Weights of a small mixture-of-experts language model, trained from scratch on English Wikipedia.
Training: a variant of Adam for the experts, 639M tokens, 9757 steps.
Below are experts of layer 5 (counted from 0) of a mixture-of-experts language model. Rows are named router (the router's row for the expert), gate (a neuron's input weights, with its number), up (a neuron's input weights, with its number), down (a neuron's output weights, with its number) and show model dimensions 0-223. Each number is 128 + 24 x the weight over its row's rms, rounded and kept within 0 to 255. Numbers have three digits each.
Before each expert's rows: "comes before" lists some tokens at least twice as common just after its tokens as in all text; "mostly gets" lists some tokens that are sent to it at least half of the time. This comes from a sample of Wikipedia text that the model never trained on. Tokens count by the router's weight.

# expert 112
comes before: " |", ".", "–", ",", "th", ":"
mostly gets: " Joe", " However", " Votes", " Steve", "6", " Diego"
router:181122131123087124143147119144104143122155157101174085166148139105172148119151134127110139134114158147119127084127121141137091102132166088159129127121140160152115119160155095082101124132102123134105114136146108159138138099148146122087119133126108102142109110138164132126112116187145124157152119099097102164163147148115105135121113097117127101140081123152136133148130161122124199124113133103143129112108159145139127190094164104097152083106140170106092109152103154135166156148122171113164133132139110094141151143139156155152136144094149129096131082104156125160155140105110149116107159163117166116129108118157132147126127138151101148107167156109158143126101111152167156150090
gate0:117112161083169153105128148107120126186100166179147157181106110152133140105104177117154116100137102094117128145117110110141129124123132114110120135101099126133114148106123120141142138191172157138128156130170115100158113151153169106155111119155136120143131131110128145133120095143086110122133114108133140088108103122157146087120078104148113126145143132130108106146140087174108109109106133114109131118191130109137147104142139088142101080111079174173116133154095120086146159138129159145106147115128118179131102148109114139116099123155166144088114148097124141122090102123162084134112125129110128123084077132095139133158148096121139133089141127122135107095141100132101146131158
up0:161124175108138154152113139106136153181139137172169139162121115105147116119114165130117127093142134140079107124119141141115129112118152086110091104114090124112152127157131100120123117121107138125117156148163098113143157093154153116130100139136111098137166135124138162147150119151127122141120123099119103095130141140142160113119118063112107116131143129150096105148128081149099169107112106079133084127149131126163153141125175099112111084100100166146186132103124141103186162166104186144115156115152083166108069140122132144140138129160155136095127121075131121160114141108121100165107137118110145111124124125096112139117136113122159107081127149071142116123145105133099123146155
down0:129163115112125141089091121126120183113121136129124146131126126154114146128163099118150109160096124145111158149137156150092152135174087076147139114118102145167146120131125134154104142133150130124120151144131107090160161133142103090160137078166108145078151113098109117131104138112172201126157135165143152105104169134139144099106130139140162192130133106134143106084129146123144134103151086144115118120142113180142172118110151119114142142118128121144112123142111132118101113145106124125095100156136142097165119113125113104139162114121144131170132161123155135182125090154107176169120114156156127114068157113125127147082144119144114123176099127104124145138149144069112106141145
gate1:096168126159116132182169128140112133103117092121130132136094118089107120164104110123144157135157129098098095158096145154089135108145128109077138155140121072141137134079097123145161129144136160131125123123069129119106127138090144121116135140143108124166140092160151131147127148111157147104143092129139115117131169188144115136133128122123121141147131096138135116093174140151128113158127153152149117112178096092099149095093115128178152102104141085176171138100146158111126128111141175177146147071122136119123156168132147118161108134145163147131130137147148132129105129165081106161108146112157110128099137167133139112142143114143123133112106074135162151121160111098105114104111
up1:112133116142137119158137140101132142100129081086118127137137072108124172111158138119097150162120123157125124149095150138111142092140143136088099120169103106166133131089085135117124135151130133113098142122126113104128131143136194116117131117095136122160138128161143129185129170122128141137120156145154160090140115170155103164130111148155128129131186134096156140110112123132135111161066134118148152137124187097115102160111147122165145131136116094136090105165120154140089087162157121109156118139069123114153120095149183114158113146151137118096140130137174157138133117177132151162099168116145107158130116081137136124155140077161109102124139123144132121144133094127123093108119
down1:138080110116156092155127128110129099132104088123089129143099089111122142106055114079154115144110094177102112115114127129154135118149123122163083159150115129062113121117182122108155151150133121169151128088106154129142144154126139129137130137147118123120147137111128075098110108128137079161132152131132099117116181135169163126136126134125149138138107119128108172140104133122125090151148125086154101076133124174127155071121109142167100158158131098154093142126110155109098134170165173129118132124122114144123135154147137110122104120124092124127138129120080083151120156110102098138115125077131139163170111122164163129104122135067142120133119126138115151120120134137127143115110
gate2:153136126104111149156154149152161151130099083113178146123126157128126145118128158109111133149111097175109139139081134122122110134115144164109156143121126129126142106142099119140163150143146158107145152140123115139114112174106150115111151080151157189137096173125102096128111158111059123097122152128156120133165118095135100122136144090071113114177132146093124169152131170110129119114114113121079124075141149115108083127150106185120121124134185159096152110141121133093130151134132105132125124095143132114149130136148147143118149087138124125081097154096118114104141115149103133146128109113141069156134134147090137123059109120142093162147139112147137108151155103132147145138147
up2:160103137068097143151135154126113137123088138126155115128133127113147197138099140117102125147091104170126147120124134100116121108112138140132136182114101130095118135166072094147122134145133172101106122148127097137136141178123151114105117101128164120115111151122126095115127135105056111115120160159158116148167131110147128135148175099122075113195150107084141162160107158150125101097087103127072107079133134124088114126130125142110123121158133171094166106141124153118107152146157173134133095112141152145116120111117147138110133106128142138095106114077101104103123125123100140155123132119159101139167128125103107139078146123123106150093136127145136103165147106147136129148134
down2:145072150130142121122124146148139132089101135142122101119116169142091142127129160167132108112190097136124116147159095108090119096136158123096114163134122152153143120116113107067101129166097121125106146108126117171136109125143128119128089110140129154129096162123111111146126109140115129111107132160114132112134126137139102155151162133107091114132130127172074134160116154138112083114096142106178146086131094140171100115107143158134089127121126119126089127139127162120134103135092124098172158144164138117098111167130130164148135133143182126154098109093143109150172118094109133115133132087122098090129139117077165151149128112102073167095099139112160118145152074137157103122121
gate3:116092120125153088162118145127153164077130115134099140138128114157128082108146114113107088103101142142091132135118162130096104160138154148147129145143149127155090146111135144140133162097125135165137119160132089112059135146160075054127117117141131129125103147153119121122138113100108089144091141109159162120088148102144155160168136124147131173118162059111121111149147109115131139158150170130140138094137148143125121147164109173143118111182141111167135124112121129122134134123106126115121125151097086138170149133151179132121116088151107160117127161112146175121147108081124079139138115131161140125124116162131111135150138132175109131158129150114139112146086106100128095121145
up3:137077158144139135118143150128120119166123141143110184168116075116135169093128115131154128122090119102075128139163097127126129104092115127140168195120153118115123143089116111160146132122148125109108125115135111140107091142105139155140110147146168159150112122103114083152109102117147133117116130171135193102146133163130099100162121091127103188152147108117147140127126130135151110152165114157125110078133123128071121102151104125150116179152098142137148117174109103111134159104140133140094162121130144154130142174117113099131106104125127106095112137150159150074127123135138152129184134148163111134098128137106121140159133120112131066163122112105153122113132123151118159098157
down3:139110118114102099126188151123150134144140138078139140123088104099139157104130180062105119132091111130150107136109092126136117118131149107133129170145167126145150120135150156080120136109117149105126113126155143160119100169104104100095126118094122123120130115108141155156170126129088140102139142111113116090098088129127111145113129129122118114141164117121110117144166090159114137159070137135141136087135109135103139143165117140117114115172175121121085119119156127109121112129170150088109121116120113142085127121165128128178174071099144088149129115157152105115159137100108116127156117129093129159069139101147120160141078158151077107123136138109160104103105117170142147132141
gate4:150149111130134134156130096112111130086130135122123142111131158145098138139135122107131131150172087126087131145107079164143104160141107090073157078142119093128138152111126161151153184180158135147119128103079149044074117143123129133150129127106133170124128107099101152136115147123140084129086117105144117148145114144134174119112124151130097121145152154120111137120180162132115130117099123152133122093138126115112162159139124126132123156141120181146114106171118109129117131121182131149128107112139117105126150148154128105127093089107146144100105121124107136130094129156129105150075135115101127100131166135128104077108107174118073133099141118162140100138140137103148150095085
up4:137149109139161139162096085125102121121123114108130148094123142127077093142109104084132130143146094109113156139087092155105114149128126099114144119113102090124109175145140080155150164172171119129125124105118111086098134132153142117115092121105091131111122115133112139145151142122105126135118143137157125131149112127140153113144129082167122131094155172139093117120175127106109131123139124161106129127184109108133184161131107130137169139123111160163169124138107113112127172107177136158093142125092102121132099186137170098150117121112154179125096159114144105112114124163102128167095132101112132091094145172109111128152139168089085120108121125107140145130159104087138148136108
down4:183130130129150129127080139140137135128094077121153108151120089109135125107084162123126094121159094162138146167123086127147139125112120172138124105115116088127157139140136109100107127147150182145118115104081132099149138124084160142098121114118124148142096133110149136164108122098113120114153174142170132143100141145151132142111118127171162145132119128142055155142152096111094167087135142135140131138152132141119135083142136170170145116123167105133106136109089133092136132082178135113143085140115143187097128120107093119157125092112137098131130130126154116117107103139119174120129164113127162107092110092124155113141178138099111135140130098098120153090126111127159144147088
gate5:112145165115125136113132105086126106124078172124154090171124133099079131130123168145117147144138117189146154146132120116165136122152134162114102097144082119196144130102097132107153138151139091143119128124124114136131120121112108125098123122145134186142155091187101158120112110110140105116097107125134145118165105134142134159117097153142124130127128166155115125081129163173123115116087149111115166136135116112125145114167116143125073163111117159109115162135098160097134162140126133177116091127137137143104162156105110127121118085127128116104097137124094109124128174121143106125115155071098103110140117121071125115131123098167099151117146112118114151155127082146106111126075
up5:133128154077128184157107127127097145144116109122139140107130158102076151126139133164144156141091116149117132132095069109145128163101144137115111087173149101168112134139127124149115100129144120133143108187141122127156116134158101129112098130163123159161102114118092129132100133158118110103151135114160160122136113110146077128138112119134122117149138142103111083164149130139075130074098067155114086154131127103131180138161130130126102136133134171137130067173131144099122125149092168148108148114132132122122110123123132142085130126136112123093110163114097120168145117135107137139071112108158079161140146076105113117129131142151089110120153149118119150129124123187115135149145
down5:174126102113123128133077180144077144111125161165118169143051123138098114124105148124121145112118149137129130135158117167101147109151110105176100132114133089112138087085126120182156131137125168118099143137123106120130133141115125120120154145108137129124143129091090120155133088114130121114081126106143120113125099123150127144144138125114126103161120151117129103148152148143131101162164102126153132121119118118137190116123158085091127129129130145079106114126140124137116101095126094097153075130115164119105109121159116105107120084130089126134165149104127121094151159120168121161117124145162108180092138117090102129117060162142107134153128107124161125131142116137125167136059

# expert 94
comes before: "\n", ",", " (", "'s", "\n\n", " =\n\n"
mostly gets: " km", "ata", "ana", "ura", "ani", "era"
router:126113095168082174135111129160161124138107087113155109092129140140124145138153088129138140098098161175134190179138120157143095120092159141123109121107136094110096099139155113105095135120148104119108100130140124141126149095115140099072118126148156158127118092156124126138159122151137147085143155179114092150158147132154105123109118127150099106132100081133069115092091125138125144131115138137104157107176136153135127139172148163086111151132094137121139153114134136130124093092130146141063150155093120130135130109114099155124139102124069104121110116133138105118115124175115133142130106130110112113140155117129155148113151124132129116182162164104143101132068103120130102118126
gate0:136098140073119155152152156124110084123124110149119154103135169077169140119149115080166162148123130086162123135125117157162084144116130139090130108109111107145143129164135137133134122104116117143146119131109149088092112087161102125123197139120129135141152104158150125141153155098130129102091114114107122191163148111139140135178134139122127116093129083111128119114145149160128129133121123153122142114135133125088152132142088125099108151092111144084122124111161116142126107127109117134131075148139136123111153141130118109153175138086165130086131069140143146124155106103143108110177110137132116105112154099171166181110117141095150126140144142167119109107120170171120135097171
up0:137134160095204150132107127108113111117126147160113144114140127158144144127106131163126110145098100103107154135121112089107119137121150112107152110128112159165133138119127148149178159149201131167151105125135134148134134130125106135146117159132102169128135122163120133134096118123121122139096122194145126121144113174135163194120114097116106145089090108125138157105143162164111133105118103115116097128151104162159125103102117096170137104186118167112139085117089098115136155130154145141127146133124132118085096148101147118134117110123138160123124110154060104110092131133138157126137108136153149113110084151150115094135094183126152141133136121130172103113166163117165158102119
down0:129139119153147157128143153101129101075135089112136120109122158090129126125139148100162134121078121094130116129122128129123134129127184104164113125135123131122095119111131124127160102089101135061124118182146177111133148150160131150116155168104136109131124079147163122107110132144149158137117157104128116122110117110125129115118144168103098159144124070161120112105093117113126153112166133095140157112117166148118094085128121157170110113039155104141101108117159126110142118159148121155138137135086142106145135161128126111144116105105093149123132109147149123101149151132150136160088121106134161192143129128129143153115096164157156056174114123115128135144150154123107140124096
gate1:094087123139084124161118117115116135143151118131124106152122099166091090121115113112131140070128124105141100165111147129135108144158152105121122096126123112153123144108121116158137145131152137130138116162131077130117095134124118133128114173071113168131169103106140132138165116133120111120066135120139118146130138132098147111134104120112135154065195168076134107143143105138102125153190129121134120106151171150120133098103121127131120144146147150180094091111127118095163198115168113110146124125137121134102114134134172091137107114167123158127129167113131118140136118119121108171123139086096108126059148158120122116118108131141158134117184106087148112135156141121126122082115
up1:089142158123095140189137153137136101177126083163104096121084111148145113149132129132121124069115112132130137176113132133137127126166140139110115092124135070115123110107143097148151155145137110113118129111127079145154121113134140143101124140123113106122126104093126131126166098162139129128104098131115116160113164120146113111146139173098160120071143160109133121127133095130089175128123092108167103111107106157156107145107153111123104097111115130133103097150151142147186168121109144137122122090134093162091108146133145088128125138141104153117104138174117141166141104107150171123105161120121127158080191100176114129153133167112169107143149121117135136162100159109133145099137
down1:073117095124106163088118098119126133129135133123146106137143121147134107162142126136105116118161132086125154137128156135123166115096182126173127172075109118098146120127144172114055107167144149155129130149148101142102124100165108154084099149153143175115131116110163142125106132113147138148117098098109164107172164128143133144132136148166150143152136158110172128117129140083127126141137098140111153123179123108129113145128103123103132161124089105134119138122100124127110122129169135164149111142106151163116125140105133124067185160125164149104106101109127114111079138114109147148112174129151159122114119170138166115124122092167131139112092104168142112109141100092139089141143
gate2:131164130141127119121118074140123167127170184112083133132120146103180152126091148139139146157143134132128127084108129119146097160174092136115129114152138146156137130139113098131145132115106166147186096118104122146141147113135086101120098118132125164107128126118107141144104116104085155121108070103153106124183107098098176163150173116125178147117118154109139125115167144156157098137143106139080125119132110120127156140130122143162126166094140132128137109120146144116130120115178101136129108112104110140104127184104159099188136080113109130150153136076108116089133129140113121134146111174104153126106138118119128109099117180100145131157112125118099119125150187155129136137142
up2:119103145139156113116142135109089098103143131158161118132177097100097116108113159122114122137104105108159091101149106100108122094086099078116165121121150156159124104134142152127132120169149113131121159135138155105081138143178120130165157162126130119100123145142131111124108140132138092173106173144138160161100118131142127165101147114141099153159147117137124122134107126147114156088115135139165113130118097119112103149074120089130170080186127117147135111148095124103115191118082143119138098138107105106115139124155161128110094146123138159142135133140132120143140094123123147133109132085125101127069108114093161140124141110139159137083096097088158178110163118120165137146093
down2:174080125121100123129149113176116131091133120126161115166083108115120111100144170142148154106139097120102166114172135100116082164166146150157146160142141131157163110136092110194120139142147112140130077069059073129127142130121099140148133167169094093135135125158131114113107140128104146127130112104152116115100115093119132161139139119124135110115112118142130115093142150187149144136166128142138068125080118143140143112129126104126163140172120154081134123140104098111110115145140167115119129134105102110128139141135185101159104119121139097125119101125145119134161143155103125093157088155143136105146103147136118112114119105132146121164150115106127127113101153147157133168109
gate3:154113127085107164108087162086131150160147136148095139131180127094130103112127127090118119177111102109112118111106090084134111143159157123115134071139134106142142083142107132147163128122098107157158154139143120106160130118137120145123134091125134125128113123170150133162135169145095075150133152145111115115139104143095142150112131108068143143117101155097132138124149164122083154106145117095105070125110135143127125155108140109143112103149130113122119112139153120102105107181132097092153154095129108134113162117136149160151142194143137145139133088065135110130136113161143130124128139122136111179121160141142126114113114113127124172136161150100111176121122145190146170143104
up3:117100112135129128120128133135144100163100121146129156111119109093077100139164097118139167157073125104116119153112093130160124103106118110092138168136117141111109122127098088151141123152114118114127133156131121107112126110163116136119192112140122112132138109141194088140200124139138127124120150142147151126109111097119138124151081095120143130116132153070120112104139112161122160133139181136118111097143150144126121146122116170111088126126131121154132125105142104131094137165128133124121158115107130179144106126148124158126109135151083140117164138100168102144174125171181097142132120102143075158112192170117130125156159104115145128110130160092146160078120119169091137164134
down3:118120097118119129136115155135134135138140119154121173130144094071096162156129105123133137167102119116101097129136120114174155137124157114153094156119139149110132088126110132183184152118135082166100111147109136101136157115102130171145170125134125128120117134113118095103135153147151112094167110101078115138070149132140149162134134162113124081144094109134175158128133130107169111121099131138066103153142114137158137123134141096111107116142151154128133145131164146137118096127149123101150138119139133134137105146170127157202121118072118097125143166142148078135114157178165117106118147117146119107154149170147145070099119130124155128105152112136119119088122096155101134126135
gate4:118140172113120123118124153123115098087141146173094142143104148133164142090133119153135152071106142160111119106083099168150149152146111159099123139112097178107142100100136153165127149152108161142098134140096138130162097166143084163133138145119130140153132172103159108152130139145089085096151134160159151107087114168157139106081136114101124086128113128117135148105137124152107097133130113118176132149122139095094159101131088139133093104101126168151125124154102126103140130164129158081121117095127107145133159135174084101096112146150156121135156149089078137128119103122122121196108121137134117147093107115101103155131137132153135156100127129114132092139159149112132138138125
up4:129138127123178115145128115116146145125171141113164121112147107129098083144122146124155113161151128105116104127151137107061103128123166115152134126119150117134132122131123100159157138131133099142131162119134097108118140130133130118147142151098118126104124135153104145119115088129142126150116111117099102156148134102088124185148142163130140144103170134138134118148139143065154147135155153111116101124109131144130112198098154099171174143155107129087128091175139121140087148123146107151151155103094129099146135143079176117167135142077121122145114171155138150176137177173101119114151147133107124106135102146153116082097100146142153084116123121123148179168107137122122150112066
down4:116142109156169116131079174147099084136106082154090153165110105087109128125106140168146104165152123144124116139147129082126082116146101085075108145116125125135126132137090171120131124113151116116187125118136096094181103115127142098096180158145112130103182143120111101109121120126143168127126127154089159142118146111124118117093148119122104148163160108128113134144107150129171157143143152103123147149128111122113156122140084130121093133152151159131111120114091120111111123136117107156129145111110139092080148099075133106166097172121131109128166164138146164155132131113162124135118132119164105097133141119139133157139141136140113168154108101080136143113118083132136114128077
gate5:123090153098111104101169143111090165123134110159082172135162158086105127085120163100134120135100124082143140134125108095180136167124099098102137112132122136129132151134123154121149117119120181135170106124151108139115114121184155143154136151113100096101131156153097109138123158125164112095123149121084147146169101107130135121120124136169140150130164122107165145122139144115131091144107117179150157127179103091105159092117145129102162148170107142084137126154124090137122117107147107123159113134091177153076131141145122090112142101110135136139109127176095123143132136089118118096159121165138107165134128124124129146126076116176093128085108139127143131125134117120114130151119
up5:129114138141117169108189104096108130152137130142143150149174168149093114111081113117130126164148117093167117147143127105154104180134150102107126115143154171129137133106122106139152134130122128153123126147155164115070132109119167110139091129149084094107125122129127111133124174154136088108162189100121130104116118138116145095062118128130108161084129122110137100145167134113090150167132100089100105094124112157109138096127122098129178112142132150089123130130148160140156127142099148129157167129147118156127130128169124146151154142117130119117110089111098141127100176098118101128125136129130144186113103179118144129084127111148095097092179130113133148113161114148117131137115
down5:079140139106114121119090133093153153110154138117151108174106123099097139096109091171148106146109153108113133141154081125081130150162157109114121117121164131097098158152121120101130109144170074107155105160121142091120096153099156140129102117116128113098120086162124117111145137159133098110087121125101124109101118148187169135111143120111131113180129119113121101129136151106136154141123109150129112121085152102118120123096110109141173180110132159115117148133119107069107126119116137153138158113117109106099124119157129165163161106156106128106155137122154078143175143121141129150140138073085143093161126130101148146133111124123131125103181113140103152096143148143147135105070

# expert 238
comes before: ".", " |", ",", "–", "0", "th"
mostly gets: "1", "31", "29", "28", "6", "2"
router:126143122112110147116109133151124121134161113100142107150162131102141093142145149129152117099138151129121129124133056146134077159140110125136170148173112150135130167162150124090156111120131164108109079116129100146112131151140170083117110121147093145107133097152143112190139112158131165124147115107082124170107140133127126127108096124152151153093116172152147104140157152107109130115147170124167135132136137136133129155083184096127152117110144147138122133139118131117153130122181139116134143095137123133086144180128135093100109155092089138151180138122090122115145137125133145098162156162100158086108134124154126121105106151148151128146174136124141161120161168100169173118083
gate0:107096121138117109158191095137137154111122061105077102124141146188079130110148108150131104118114096151119104143137156103165134118136110084097135087143115119155101107126113107088130171101116087084122117141189096111168144110115122144141093155111118107128136125156139136105137129109155155152134177129116130129128120086097132135126151096156118146134151161092141142087178132137078106147141143103133120106117118135148083149136142167126112120130124102119106115172125101111112062124162150116145092112117117144121107143186128128124139104157110156138120124130128129151135121110111087089119085113107114172131143182128145143105121158144115134092133121112126119120173147131098130112137
up0:118112116144116135138150093113091098105108104125071136164133118156101153121122107154100135148119097152132089129116153120112142146128110131086141149161158180123106129114102124128145151135149084092134161115147120107105158126146121124144079142094121114113142153122113139095135179084134130153114165122139125115127117107108171119168156110159089162136135103088141144153162075167090103125140103084125125109129127137141100111133135139150099089136142112137127125140155115141117136142170142125111113086166128146146082095165158134163132100146113158122111132122113086081122127134119110130148097114115111152150126179122165157106151166121093190097099091162147090074159124135099140141134
down0:123088111104090125107130127104169134151136179123148191136102117116132152133118130118113134149123137188101116113154139137108116130087147143158154139138123095163097107126095112143091164155158114112147081085142162112116160122186165144127131099148175112110098123125113137150096119152148140095133116120123122152139143186142126176115155131142142127161130164150124145200147099101074144121157101152164153137131104128152153136165150127135109140106090128159149108133124134156122159102121139119124130116143114147136098096121130144132145132128144099125152083127105102142104143114119115147128149121160136109139108107194171157167127128074133167145120103156151124128124143109125101187148
gate1:157149128146137100126137119148110130129097128139096113134124171167143114124101092111141149142137100153119148145081138109099133140092161109103117112122143114150161156133103151131138155106156119131190140116146099154145146147170107133124169131111161118118145128184158166097110151085133131168114138124150118107125104123102155161178131107127148118147177130072118106103131099145104102097093152160107126096170129112149101149131146161122125088148094124164091135122174098116115119134138155167114116158092101150157110149111161163154140119143152153131155167121162111131102111127140104127139159103179148146136117136096075120124148161104098103093071123155100111122147089134120105143131
up1:156117118164151160108090140141118106112096127138078133115132139188136118131104124161095134161123086101075151117080115103108157134102135130098062130134136095110144135143118115133142153096099122156123166147085116130168104129140136135120114134134116103141117135097116132118103135113104123134106103148146107120156111073089104151179142101129148087135138063102159111186137101116153135094120125154087136120161124124174142139193113162130091090148124123130124129111111144136126111127130153162067129111108096142141129145122164122136163123148128138110136139130159105096103096132099132109150118130147167162185114136105132128131142113142093100140117107136144085129109087116125115150170
down1:131115116109119140113089114112144125117097177157145173152114136136141152158121122123155118095153144089112176142122171166138140159169107143142123098149135160110126148112145136111122153082158117135160086100126111177105117151113135098123139144084126097104143158102132095093160123119155089136112100114145116104149111109103089132086154112096147104132144151147148099132166117131126124147092123163111121141117104088140164126175138152112095110138099130121097079099131104075113124105113147107168133146101090128114118123137113121147130094174166145158100098104182139142138146106169139145109112090105160153136178140149143120117096129128139117126105103133149089122134130139182133147182
gate2:088113140146158138141150139123141149147101117144125126148103153136148135091106149120138093137143124163151178146120125121125139134125149126108109116126136085171167140127091141147131120180128134142220160128153082133114133148169115126130159071098152164118124164146099149146113174118101096105119169152151128082135114103144095101149140138126104158101145095105126115139138123129158130194118120143075104097168118110123129127148126162147148120128114151157136142138105149168119129136097123149112136156103097140151112149158121165151139117154149155124090131115159128141111168093132090131085084084110115155145112154092103115157173118127123119092117104144097116163122115120091117107123
up2:131144142133111090156171118103121108143164120127114140190118130174102091136102096161082166150133088102094127149141138147148130145099105147140148190121100128145101100115120173103129162098100107171079094113163111121093185124124117135111095155103126097133116145147132122131127138115158149155087133146143164118174108150122130125157115077122131130176180154121148145141123089169130099110167141093115130160107114100117065147184136156123119099154139098132118123131121132131185161142150163123117160138140136129166117112138154136144125105165150114135169153106139137101126161097141110155143130128154121142144097141104097152119135160126148124119121127118140102138150114146136129124124
down2:103111143122115099101165133087125135134123159137160131124148119110121133120086097114117155088144141142114125137140138107170164132149078131109131140137154182130170110075093122123097111139070102093172164140119159159109156105119123093098096094125132165097139164096176135170094119147090141120188145109132122135116119142121136132108145126166114140140129165172152090156140167121146078131082137131164173118156135178114134119170143142129174084129119155138118131154106151148100103113132109094185145149136123103172095108161138160147155126129126105118136110138092129130141144122162131104128153108141128125122152135129095148149127131106105134122120121153143115111107146127138115177153
gate3:153113124129120144168116101142081150095127117102137141173114115107147145060126111068103120152102125162083187125121126104120111166129143135129097104103106136143149142120093181137148135115128136106108119102083147131104110138143107169160145131113140141138143120118142143091150146131129106134131162114137151103141126129169133129080153151151144137151125144135163167151144099122160133130133147100105085106135129128097156137152143114149145141082091169110125160132131129117143163155125124134112112144118182107170149152170136191149166144148123137078145103107151146158117152109153092180129139110150105105158147110100103116108153145103138085098135150130126136099093109165118105127174
up3:132081140129149226127106100094122111124103142140151152168098123124106180110144122087134144147167133157106141143159105126134130123108158148130072085125108144130104180149104131172148136144127112114147128148097139158155117158091130157170130138137123133110177127105108113082123159131138080102095128105126147113153121130139115107083148143139104149191152133137122136144153106092170122095153098126124097146111117110101171109103162102144150138105119137153111106134105104125119118147123127134162137088143159138139127128141153163100156164130121129092127086145108103134128119122138120146121155104139112128138147145116106082102146170094106106088110109146142127175168122125099112137167
down3:111168107144132183114048122089129150167118165147143130184174162091115078139114091104093100140132127104103116105139107102142111138066156170131138094097112156126133153135145140141117090138166154158151095106142123140134115127102142098135136112104135128137149129129126165105099128129107144120124167149136139129160127141128071132143126106112144136122134056145138111116089097087113157096149133096108132115139076124110104139129108117116132136129156133092133131080122154145156161161078089138121131136138100099162118121135087142089132180103138112113126112115141126117133142118120093144133117142150114121155147116117129149095136120105157101065156102174122114125124097129129128117124
gate4:138122185119123108118161160095146100109139137130092129147117160115137107136102120197158177153135086159165093121102135130179165096147118109074117166119101151107135119109133132109151113133131125130107121106140131135133103111149127136154131142171146141148143165154103120141139143106139105124137155152154172110134121090138147140096152108133189104141120107090140165096142105135126085132091133134095136117138113093153119123146110160146100125153139117166097158097168126150134134116113121147118120079084111123147141137195076142148094088148115169121124111123105153155151123123141098139130096102198145126122132123100124162098133090116099185153111112151115111124129119131127117119144
up4:102094149148120098132152173079141141102126136127115112181124150126158094117118152123125127125170106115143126153136162133160125095097138102092088145096132142110127138138116163131123151104101188125143111165182113154108136135136138153137170133112134133109122132141127136077139137117150105112114183105130151114112115128116146118094152132149152114164159109124161114143125144113106094118128146138116134137111124112074122165141137130120175125128145133130110163146162108144142085142087180121149181107094092140126133145172147175127105113127140076136128104081146154121105111074136101169127131116162125138105097114114117176127137162118089082111118101148097132122095097113131129070093
down4:082104123119168184162135136086178127122138119152086147137165123168125094090098134142123124161159081134112134112100116140122143123132112123148117138114150115116162111114114142140151141179163141158140146150168144156125125132136094139143155122121142150151106079156116170131100087119091130130136137079124125133120113129130098138139066150127119153100125126113124149135138148137187125141143131096114113131168107149135118156137134155144124117152120117140139115126083136155121142136086127139137123135143156147096112077145126161094151120116106095145130111165113135154083119074132122095114082151196147112127109105094158113125148127117125116075077131107104124164188125109097153108095
gate5:107144147114158152146133159109163120096098102162060151131128135152098142116147138135114124138169100119108112164137102159121145166145137131122112093135107104121093132094121140137133126122110148130129115169154107079120155157152128117132093104112135108137132140144124138107140156131128096094121133139169187086123108181140151128128135164108109143137210130083144113115138160123113144148111154124136079174131148148071120134139099149124114124124148140168169173152111136157152121156103129120094169123132126167141105100157142129140100134194169132114107135131129169139126104119128126121088125126181111134143117116132138152170144114152130094148145142096090095130143083119091135105159
up5:133144129138137144147120129136126089166113135108117171131112127136095116098148146126120091142125127109123167164142110124085138150147161160106125093117143103126117102081127132068149125134114130134099130151133097096054144176120097105078090092143126143170145136094119127096138118113128165106139124129141170098113127117167103128131098167100148156115181076114145111136120110142146111150096174133141124132114170169101165164140100157123145091130141155159177108125105119164151133134182074129071120152131120152138112140139118140115087137141094142116116113131131154141138143130172134128113129107151087129142129148135134132147130081115110131172163135146085155141111105160133108114157
down5:174150159158125076131115130106147119139105129132110141132172148131151115132180164122110115077166163138119107129108120150168146108125121129100088171172105145151101133149109106122157136110144158085114126108126146091109106139095157090117151111137122109121155147096109098132137140102066142142113146119082116100106120145119142142154163151123113165140197159136075110145117101147113137142135147130149117185142135112100109143124119126114097136120144130129132129159125103146154125163123146074149171163122150157091117171141141121146131160117101122168143129116098152119127103146134082097130126120081180161117114120134151094109116141146126127163096125124088145096110090113080152124137